{"num_hidden_layers": 14, "hidden_size": 320, "router_score": "softmax", "learning_rate": 0.0147, "decay_shape": "linear"}
Below are experts of layer 7 (counted from 0) of a mixture-of-experts language model. Rows are named router (the router's row for the expert) and show model dimensions 128-191. Each number is 500 + 40 x the weight over its row's rms, rounded and kept within 0 to 999. Numbers have three digits each.
After each expert's rows: "gets" lists some tokens that make up at least twice as much of what it gets as of all text; "raises" lists some tokens whose logits its average output raises strongly, later layers aside. This comes from a sample of Wikipedia text that the model never trained on. Tokens count by the router's weight.

# expert 15
router:498497537526456482434507515497444510513461435457495485559477543442502438489447473459442500496498497551483443461503516549527576441577494589414493500516540438510536513517467452447552446438463475
gets: "\n", "\n\n", "|", "==", " ", "ing "
raises: "ement", "iss", "ater"

# expert 57
router:479489492489524462548505476559523510504513483431479514560516497503491509527586575451438522573503528505486497568493488475498470507558446497495506594499464563511475544468514535486417428500479545
gets: ". ", "\n\n", ", ", ": ", "; ", "."
raises: "The ", "It ", "This ", "As ", "However", "In "

# expert 42
router:557524504561535428448502564491529498568546551464499562509481540537478484526482463592579559488516514500538458432498487513504471478462561552488510524499506492473543477410474503517539538481506484
gets: "of ", "for ", "to ", "by ", "with ", "in "
raises: "the ", "its ", "this ", "their ", "these ", "those "

# expert 14
router:488430467501526433486493549525517446573543535514504577413464488517494454534497490461560585505498548408490460492505487483502543467474582480500500446425512565474535466507472550496545505491495510
gets: "to ", "from ", "for ", "of ", "by ", "at "
raises: "the ", "a ", "an ", "its ", "their ", "his "

# expert 58
router:442480507515523459561457505446522492520550493476496546454555544509559468502539499467457459502524481525459510529507551464423459485472523459529532486489548517506554488502480542494543451446494459
gets: "-", "–", "201", "202", "200", "199"
raises: "195", "2", "190"

# expert 22
router:492439573422489432459516469456569459474444450460516448479530489453497522518493521505423437561508423529535476479491535510486522474541477514486508503465502507443505491574497485454490473421529510
gets: "\n", "\n\n", "| ", " ", "; ", "% "
raises: "| ", "and ", "of "

# expert 13
router:507572516522597477570455558431461502536447514505473485456525499536528540505441546447542438492493491499500436524473600563533568470510494499511526544537438505497591514549450530519546482514501497
gets: "the ", "at ", "in ", "In ", "| ", ": "
raises: "first ", "f", "then "

# expert 55
router:525424457468452496532550474506513539499565533471501591512507505508437496447517446449500521458509597447584552412461546501517437514518469446426534450440443528513497463483560534529428456505548526
gets: ", ", "in ", "on ", ". ", "with ", "along "
raises: "the ", "a ", "its ", "an ", "and "

# expert 59
router:448413467422460584566475525569493539453580521535464494555482535562484427471553495538517536499580518558510528556486460458496507419507449503480438526515483498521569509548478509442563503517517529
gets: "2 ", "1 ", "4 ", "5 ", "3 ", "6 "
raises: "to ", "(", "at", "m", "at ", "en"

# expert 52
router:508569478493499519411552502457450447472467501506484543467476524509460500507492447537526488445527518479459509469491541445461569515500491528467488544455474446481526503494448591562534520524515529
gets: "ed", ". ", "n", "\n\n", "t", "y"
raises: "ane ", "ays ", "ay", "ane", "ain"

# expert 32
router:494545427464441469500474513464538484592493522529476527527588565443496542538466478547508484450495503472577494480466501456497438534494542523548436555516462445493476424391494495522544579490445481
gets: "and ", "of ", "with ", "as ", "or ", ", "
raises: "the ", "a ", "his ", "an ", "her ", "its "

# expert 60
router:467473426487563474468478552498559491511488496504478492500413413550465488512445521533424491539499552466468528523483503522540558473511463520403553550467487532477458536506502465540450456504587557
gets: "1", "2", "3", "4", "5", "6"
raises: ".", "10 ", "18 ", "16 ", "15 ", "17 "

# expert 31
router:525478495469555509538506464430495460411429556517550546424449481485564551559479464435442547518458505548481529493434517552429579510551462454517518449443537546511448530479441513467507481450483441
gets: " ", "'", "ch", "\"", "n", "L"
raises: "any", "ade", "let ", "ator"

# expert 48
router:565530479546440518418472511437430463447521542492489561544554537481450510460477517465455445528526498513553508538570508520470512475499454524488558507418570481488483559509504523480415497457514584
gets: "|", "\n", "v", "iv", "201", "0 "
raises: "s ", "s", "ei"

# expert 4
router:464472519433528506487556472529477522425467468491455493484406458492465483406567484551470511522541498515421479494583431493489561558418492532509468507574539518491558531503436545466460517526539505
gets: ") ", "\" ", "s ", "ers ", "es ", "} "
raises: "and ", "(", "in ", "with ", "& ", "at "

# expert 39
router:552456474491548516522509510588577467530539437497457520545492479507577442539510489505522518465492513514447476505450467514535481511547507528510541521527460525459544520394513490477541465522498494
gets: ", ", "that ", ". ", "which ", "who ", "), "
raises: "the ", "as ", "in ", "a ", "due ", "although "

# expert 7
router:548479520560528447549474466446456440470510563495467537415444516455491477508576525516567471479555482544538549444495472488484551466497499587442442522475544453508495463587574533491531487501561589
gets: "in ", "In ", "by ", "of ", "on ", "for "
raises: "the ", "their ", "front ", "his ", "order ", "her "

# expert 43
router:541495520467437477451470485482473507525517522481490524424430459439502545490477530485470524448548549483438554419486500521503531477480520478459515502454458544431537530547494449520516503441492558
gets: ".", "==", "\n", ")", "% ", ")."
raises: "====", "\n\n", "\n", ";", ")"

# expert 41
router:534572486465598523544526455552516576456528558525507505511489433434554555549504472484548466554474439462547465531497476504490498476471466536525517549452535578582459540562439518445484457502511488
gets: "'", "k", "he ", "h", "en ", "s "
raises: "an", "al", "el"